From a checkpoint of a small mixture-of-experts model trained on Wikipedia: 78M parameters.
Below are experts of layer 2 (counted from 0) of a mixture-of-experts language model. Rows are named router (the router's row for the expert) and show model dimensions 0-255. Each number is 128 + 32 x the weight over its row's rms, rounded and kept within 0 to 255.
After each expert's rows: "comes after" lists some tokens at least twice as common just before its tokens as in all text; "gets" lists some tokens that make up at least twice as much of what it gets as of all text. This comes from a sample of Wikipedia text that the model never trained on. Tokens count by the router's weight.

# expert 44
router [ 95 144  66 117  84 129 133 138 128 194 146  97 106 152 142 119 105 155 146 133 216  92 156  91 130 111 125 169 158 120  98 113 142 138 120 121 154 149 166 111 151  63  83 170 131 130 122 104 117 125 126 146 109 128 117  96  65 111 159 140 141 141 178 120 184  98 100 158 191  96 167 116 115  96 140 113  84 150 150 143 135 136  85 137 147 157 130 148 115 169 129 159 165  85 133 156 150 135 117  85 199 147 114  96 114 118 114 148 156 163 119 113 126 154  97 154  84 218 131 120 154 149 127 109 131  74 115 121 122 187 134 179 113 110 182 152 109  85 134  96 115 150  87 186 157 205 178 167  83 105 106 103  87 107 180 155 135 189  94 186 163 142  95 151 126 144 118  64  82  58 127 110 119 101 155 153  70 116 164 115 113 133 208 109  98 161  60 138 130 134 122 133 147 121 147 119 218  74 132 128  87 171 118 119  92  90 163  77 156 112 114 152 146 128 135 153 204 150 141 154 111 104  82  94 117 162 143 176 135 102  71 118 135  58 133 106 159 123 145 102  84  92 105 154 116 150  97  45 132 144 108 120  85 109 103 138]
comes after: "\n", " ", " \"", " (", "/", " for"
gets: "==", " ", "\n", "===", "-", " her"

# expert 47
router [105 162 117 158 143  63 123 119 164 117 141 107 169 129 108 148  92  97 130 128 145 169 101 105 101 134 102 156 182 117 126 160 134 137 109 129 144 174  71 149 145  95 112 124 166 111  97 155  66 126 147 170  97  87 140 123  94  95 153 106  94 117 167 144 161 164 110 102 136 124 157 151  91 111 217 139 102 148 145 168 112 172  99  86 135 139  81  86 108 137 149 164 124  72 119 103 116  80 113 132 123 113  85  95  67 138 109 133 108 115  36 134 163 138  59 128 117 147 131  95 134 110  76 134 132 115  43  99  34 131 168 167 156 161  87 158 108 102  94  54 142 141 101 167 126 137 147 137  92 114 147 128 122 143 125 169 143 173  79 200 126 154 127  92 150 117 175 127  79  72 121 113  79 148 123 137  66 104 120 129 165 119 154 104 116 133 115 184 131 170 133 125 143 181 182 172 153 115  99  74 101  74 143 126 102 110 131 144 127  88 163 106 135 128  90 134 185  94  75 195  85 106 152 186 140 157  91 129  89 130  76 154  65 103 168 137 125 103 184  83 136 100 110 137  97 142 151  91 189  82 103 173  96 117 100 145]
comes after: " |", "|", " —;", " /", " 0;", " on"
gets: " 0", " 1", " 2", " 3", " 4", " 6"

# expert 28
router [114 140  75 134 141 125 122  87 107 169 140  86 125 104 131 172  86  97 189  88 148 141 171 127 133 120  90 196 140  80 167 103 145  92  89 145 181 124  94  60 107 159 108 176 116 126 130 121 101 186 121 166  44  60  31  82  60 106 141 151 105 162 106 123 143 134  81 104 103  76 160  88  95  80 187 115 100 129 143 126 133 174  93  98 126 167 103 108 136 181 115 176 139 110 188  71  82 132 130 137 154 142  90 117 100 156 114 136 108 156 139 122 167 185 104 163 102 140 134 138 148  88 107  98  77 156  78 138  85 167 141 170 102 155  90 123 111 101  86 103 114 143 150 185 186 149 126 154 101 103 168 148 133  88 112 140 150 135 118 113 182 141 103  53 148 124 136  87 133  89 105  77  97 148 125 175  57 127 137 214 177 154 142  80 136 128  91 146 170 192 131 117 148 135 149 162 132 115 116 119 156 107 119 162 105 116 121 119 140 100 142 169 165 137 164 128 127  85 149 144 135  74  96 143 118 106 119 158 106 143 109 119  90  95 131 117 141 110 149 156 111  95 139  78 131 155 106  71 178 118 113 188  95 114  90 158]
comes after: ".", "\n", " ", "s.", ").", " —"
gets: " The", " In", " |", "The", " He", "In"

# expert 39
router [104 153 107 126  85 113 155 129 126 173 125 131 122 100  78 159 121 163 213  95 152 154 174 110 106  91 141 195 192 136 136  92 145 110 143  86 155 151 104 105 153 122  56 128 140 132 160  93  72 143 129 147  78  97 108 169  44  72 130  97  81 113 100  81 141 133 101 100 165  93 145 120 120 116 167 103  84 107 154 149  96 216 109 120 153 137  66 126 130 162 142 118 123  83 179 183 103  98  99 144 129 119 124 107  57 104 109 139 144 143  88 130 125 183 143 169 133 144 146  77 201 129 122 111 124  97 120 123 101 183 129 161 103 153 109 164 115 112 123 112 157 140 144 103 144 157 142 133 109  94  96 163 113 127 133 194 152 115 112 171 152 154 101 158 151 100 142 148  68  99 101 130  97 159 111 106 105  73 157 175 169 130 128 120  82 114 121 168 127 134 103  64 175 153 138 116 125 107 107  98  84 133 178 127  93  79  87 135 165  76 132 116 143 156 100 120 185  84 159 189  61  64 109 100 180 160 121 151 125 152  86 134 104  86 173 126 213 131 151 100 120  81 167 100 100 103 121 123 151 197 117  90 101 121  97 124]
comes after: " in", " of", " to", " for", " from", " on"
gets: " the", " his", " it", " its", " their", " her"

# expert 4
router [119 147 132 109  99 133 107 125 124 131 136 120 137  82  65 121 140 138 166 112 137 122 106  70 117 113  60  90 133 106 153 121 143 100 111 140 135 121  52 121 172 133 125 197 150 115 127 126 117 127 153 129  52  57 115  99 122  82 152 121 180 117 162  49 113 108 132  96 164 161 139  81  98 111 174 110  96 142 124 154  78 163  97  77 166 162  86 132 202 100 139 128 134 113 119  82 105 117 116 135 112 109 105 126 125 119 140 152 112 151 111 132 172 191  90 135 133  97 169  92 134 140  78 136 111 103  84 101 121 151 126 144 106 173 151 139 136  88  59  94 133 166  90 193 168 144 136 188 114 113 152 122 122 132  62 165 124 165 108 146 170 145 109 138 115 108 110  83 156  84 128  79 106 159  86 165 117  86 140 159 132 172 162  91 126  87 115 139 154 160 105 203 103 159 155 197 164  93 132 126 122 134 120 112  74  73  95 109 179 115 143 112 145 146 137 102 150  83 196 101 150  96 137 136 172 165  79 149 124  74  39 182 186  91 127 112 181 136 172 108  86 123 150 119 101  87 127 124 145  38 148  77 131  96  93 124]
comes after: " was", " is", " a", " he", " had", " has"
gets: " a", " an", " also", " known", " been", " not"

# expert 29
router [ 55 144 146 138 110 153  98 104 138 129  94 147 111 146 135 158 115 114 116 144 116 154 185 111 159 105 106 113 153 121 152  93 176 136  83 163 121 175 103 132 176 119  97 120 155 107 151 122 115 184 160 125 108 111 124 111 106  60 129  79 107 168 201 110 148 179 146 127 135 130 158  87  92 119 152 129 113 120 138 150 112 160  65 136 177 236 109 106  96 110 126 108 120 172 143  95  92  85 102 173 163 108 132 130 117 116 127 162  86 134 114 141 161 175  65 144 132 112 150  74 164 173  93 125 129 152  63 122 118 109  92 216  89 160 134 127  92 119  97  65 110 119  79 177 194  99 181 131 111 108 128 162  96 120  79 170 133 181 131 139 169 195 105  90 153 142 153  87 120 104  95 129 120 153 149 135 118  82 170 181 130 115 187  59 103 146 100 165 120 201  85 137 148 159 136 143 163 120 118 101 103 142 127 167  95  93 105 125 132 140 120 114 139 136 100 146 158  82 100 174  90  33  60 172 158 145 137 172 114 127 138 141 125  93  71  81 188 145 180 120 142  97 159 122 103 107 133 114 117  99 134  94 139 100 122 173]
comes after: " as", " a", " is", " of", " in", " with"
gets: " a", " the", " an", " one", " more", " no"

# expert 14
router [159 187 105 157  80 100  92 123 183 148  72  90 151  85  98 158 163 139 206 176 155 119 140  98 204  82 103 147 181 131 149 111 152 106 100 161 212 148 125  80  78 126 116 150 148 117 106  83 147 154 129 134  78 139  66 162  44  70 121  96 115 155 121 125 169 115  84  92 121 101 175  85 101  96 166 139  97 112 151 146 118 153 117  72 122 161 178  86 138 194 146 129 190 131 113 145  94 109 127 154 133 181 131 132 119 144 149 146 101 163 169 178 155 155  91 142 119 154 167  93 135 104 120  98 120 122 111  97  98 171 119 173 119 183 122 115 150 114  81 116 135 182 116 141 149 165 122 132  97 118 104 132 103 108 139 170 128 119 115 111 157 153 113  63 132  66 147  97 144 122  86 121 118 166  97 139  82 112 126 146 133 143 196  85  97 179 126 136 171 193 126 103 148 152 194 190 157 109 153 111  35 111 112 154  75 105 107 129 134 160 144 106 180 144 130 102 149 100 106 140 152  72  64 101 139 181 149 152 122 101 138 131 164 118 142  97 195 114 170 101 139 133 140 114  88 102 139 103 134 104 111 101 117 131  87 157]
comes after: " ", " 0", " 1", " —", " 2", "\""
gets: " |", " about", " up", " him", " around", " information"

# expert 27
router [127 143 101 171 128 116  94 123 172 143 133 133 169 131 137 226 106 167 183 133 124 158 132  75  93 118 156 144 147 106 117 113 180 137 123 164 148 148 118  71 107 127 126 158 172  83  97  95  20 109 185 129 112  99  44 185 114  96 142 121  65 169 127 148 158 149  73  94 159 127 133 109 116  79 141 119 119  85 145 156 117 144 127 108 106 177  95  83 123 118 163 179 172  87 127 170 101 123  77 135 152  82 105 124 107 160  77 166 129 155 149 112 170 176 122 128 169 192 140 120 154 180 125 107  98  20  98 149 119 133  91 122  99 111  98  60 124 125  94  82 137 133 124 163 184 178 177 164 117 108 158 166 132  69  98 126 176 143  73 157 150 136  76  85 140 138  87 140 136  74  70 145 106 158 118 140 103 112 177 224 153 132 120  91 160  99 101 101 178 131 157 164 167 136 159 147 152 105 135 130 150  98 166 165 110 114 109 110 143 110 120  94 169 140 127 124 135  85 135 148 129 122 125 160 146 130 115 137 129 143 100 122  97 103 125 123 162  89 171 101 120  85 159  91  97 121 125 106 129 118 118  89 109  95  61 127]
comes after: "\n", "-", "|", " •", ".", " Coordinates:"
gets: "|", "-", "=", " •", " In", " Total"

# expert 46
router [144 152  91 149 100 112 103  52 189 180  98  97 118  88 118 167 120 106 148 163 120 139 139 103 143  98 148 136 157  90 162  72 149  73 108  71 140 203 143 133  84 113 113 147 148  95 140 129 106 105 177 140 110  77  99  99 139 174 102 113 105 166 111 115 152 162  75  95 157  34 149 108 136 107 130 135 114 127 116 140 121 141  82 161 134 135  92  83 106 141 163 169 125 127 142 128 114  95 108 137 134 147 141  89  99 168  75 132 154 178  50 104 162 153  95 150 129 175 163  74 169 113  87  99 137 116 142 124  90 232 132 178  76 178 119 152 100 115 136  81 133 161  94 125 140 155 174 118  92  86 122 123 107  95  89 172 125 134  74 187 155 192 116  66 158 135 175 111  87 102 106 124  54 135  96 103 138 117 130 131 161 145 168 101 113 159  87 141 149 153 154 107 127 148 166 156 185 113 173  89  89  91 114 129  69 103  92 114 134 153 109 130 147  94  90 139  79  97 147 177  99  80 125 111 135 148  88 188 114 105 135 102 119 115  95 104 122 154 179 123 118 116 104 105 128 106 134 131 197 155 101 174  74  74 129  98]
comes after: " |", " on", "|", " in", "On", "In"
gets: " ", " the", " September", " August", " January", " July"

# expert 34
router [ 96 184  90 146 108  86 114  77 172 127  76 117 128 129 149 139  77 182 116 123 105 140 122 121 120 143 108 133 158 121 159  92 146  75  91  90 205 138 146 113 160 115  55 179 171 123  98  98 131 114  90 160 112 103 111 184 128  80 128  88 126 126 142 149 154 153 112 141 159 137 129  69  98  62 162 216 154 108 210 149 132 181 134  86  96 163 109  60  85  72 134 124 121 110 119 158 102 127 108 137 131 162  80 120  99  94 125 159 137 180 119  99 132 165  99 169 142 132 156 134 141 114  88 121 100 169  94 143  88 154  87 176 141 158 112  86 129 106 140  87 113 162 111 150 145 157 134 107 104  67 173 139 107 117 117 148 180 130  89 131 154 128 128 100 186  87 136 120 155 104 117  72  96 148 143 148  81  98 166 152 113 147 144  85  81  76 133 110 174 130 101 127 199 153 129 132 134 121 139 117  80 133  90 142 107 102 121 103 165 157 160 122 190 124  89  77  76  81 126 155 118  72  85 131 154 146 148 193 122 191 126 141 166 112 139 158 216 138 125 111  97  31 102 121  73 137 144 132 131 101  86 112  82 123 137 131]
comes after: "\n", " |", " =", ".", " ==", "==="
gets: "\n", "\n ", " =", " States", " ==", " /"

# expert 2
router [130 193  95 190  94  57  27  69 132 142  57  92 112 142  86 151 105 148 148 138  68 180 115  76 193 125  93 132 138  90 156 175 158 103 119 159  94 168  83 115 129 126 110 132 145 107  98 126 108 107 117 142  68 129 120 168  96  55 109 119  79 158 124 133 114 121  95 146 132 149 131 124 107 108 155 144  92 102 122 131 140 139  98 117 149 119 112  94 100 153 146 130 162  97 115 131  90  86 103 163 119 166 103 112 106 147  84 146 131 139  93 159 146 187 104 130  75 174 131  88 173 145 100 126 137 141  87 139  39 122 135 200 127 107 133 152 136 111 163  96 158 131 119 154 162 160 152 143  77 107 184 158 156 124 110 190 157 123 108 192 156 170  87  84 112 121 132 101 103  73 110 106 136 142 109 130 130 129 109 184 128 177 143  81 117 126  77 172 165 109  50 134 101 129 167 155 180  93 106 105  88 103 109 147 118 142 124 167 120  95 164 145 145 141 117 101 123  85 118 180  74 112 138 168  98 124  62 151  94  86 123 171 188 123 114 110 121 134 144 126 119  61 149 128  71  92 166 111 118  68 182 177  97 110 111 111]
comes after: " the", " his", " The", "'s", " their", "The"
gets: " in", " first", " at", " other", " over", " out"

# expert 41
router [ 73 150  77 180 115 108 113 174 130  82 140  80 157 128 165 140 114 157 170  97  89 127 147  39 160 101 167 147 152  80 150 122 119 104 138 112 104 114 119 104 133 164 107 138 139 123  90  89  70 186 188 124 114 138 116 149 131 107 136 124 112  80  70 109 144 111 123  93 121 122 145  76  99 100 161 148 102 111 112 147 135 113  89 138 148 197 100  82 164 111 140 146 162 140 186 122 109 122 118 112 112 159  67 102 110 170 111 155  85 181 110 152 152 149 104 144 125 151 112  98 183 121 112  99  94  91 115 138 143 123 177 158 143 188 138  93 131 118  55  66 152 150 107 173 133 138 113 131 105 124 152 142 110  94 163 120 146 181  53 185 161 164 109 108 174 115 119  63 146  76 110 101 129 129  72 148 109 143  78 165 136 175 166 153  55 122  80 152 128 122 124 140 116 134 137 175 146  89 163 120  79 105 100 154  68  84 101  85 154 154 164 158 132 154 125  80 158  46 138 106 118  77 131 106 135 165 101 139 135 161 114  53 156  81 190  79 207 116 159 125 133  97  83  85 133 126 128 168 114 108 161 106  94  97 110 131]
comes after: " to", " and", " 0", " not", " who", " would"
gets: " |", " (", " which", " (aged", " make", " including"

# expert 31
router [135 163 116 144  62  61 101 155 188 158 133 118 143 141 102 152 122 121 133 109 173 144 155 112 177  97 105 139 152 124 139  83 108 104 108 155 150 126  77 123 151 144  93 153 117 116  73 145 129 106 116 123  52  76  98 115  98  84 158 105 156 171 110 142 154 195  97 119 167  77 164 143  91 116 162 108 149 114 131 119  78 142  85  66 164 165  90  94 139 136 165 167 169 130 138 151 113 116 142 114 183 116  86 101  93 119 130 169 119 175 105 116 183 140 118 133  95 168 115  95 159 123  97  54  87  71  96 107 119 115 114 176  75 141 110 129 119 112  89 113 108 141  71 168 145 161 140 165  88  83 104 154 108  54 159 138 191 132  90 107 149 173  83  95 136 104  70  88 111  98 122  98 148 122 103 137  75 103 174 174 155 136 229  76 114 110 117 162 167 170 124 163 182 228 114 170 156 123 146  89  77  85 177 126  90 137 133  97 144 119 159 131 182 126  86 118 133  23 129 126  97 105 105 121 142 135 121 122 129 121 129 130 172 120  93 117 144 136 161 165 123  74 107 162 111 120 147 100 127 107 125 117 124 137 139 106]
comes after: "\n", "\n ", " ==", "===", " =", " ==="
gets: "-", "|", " in", "'s", " -", " from"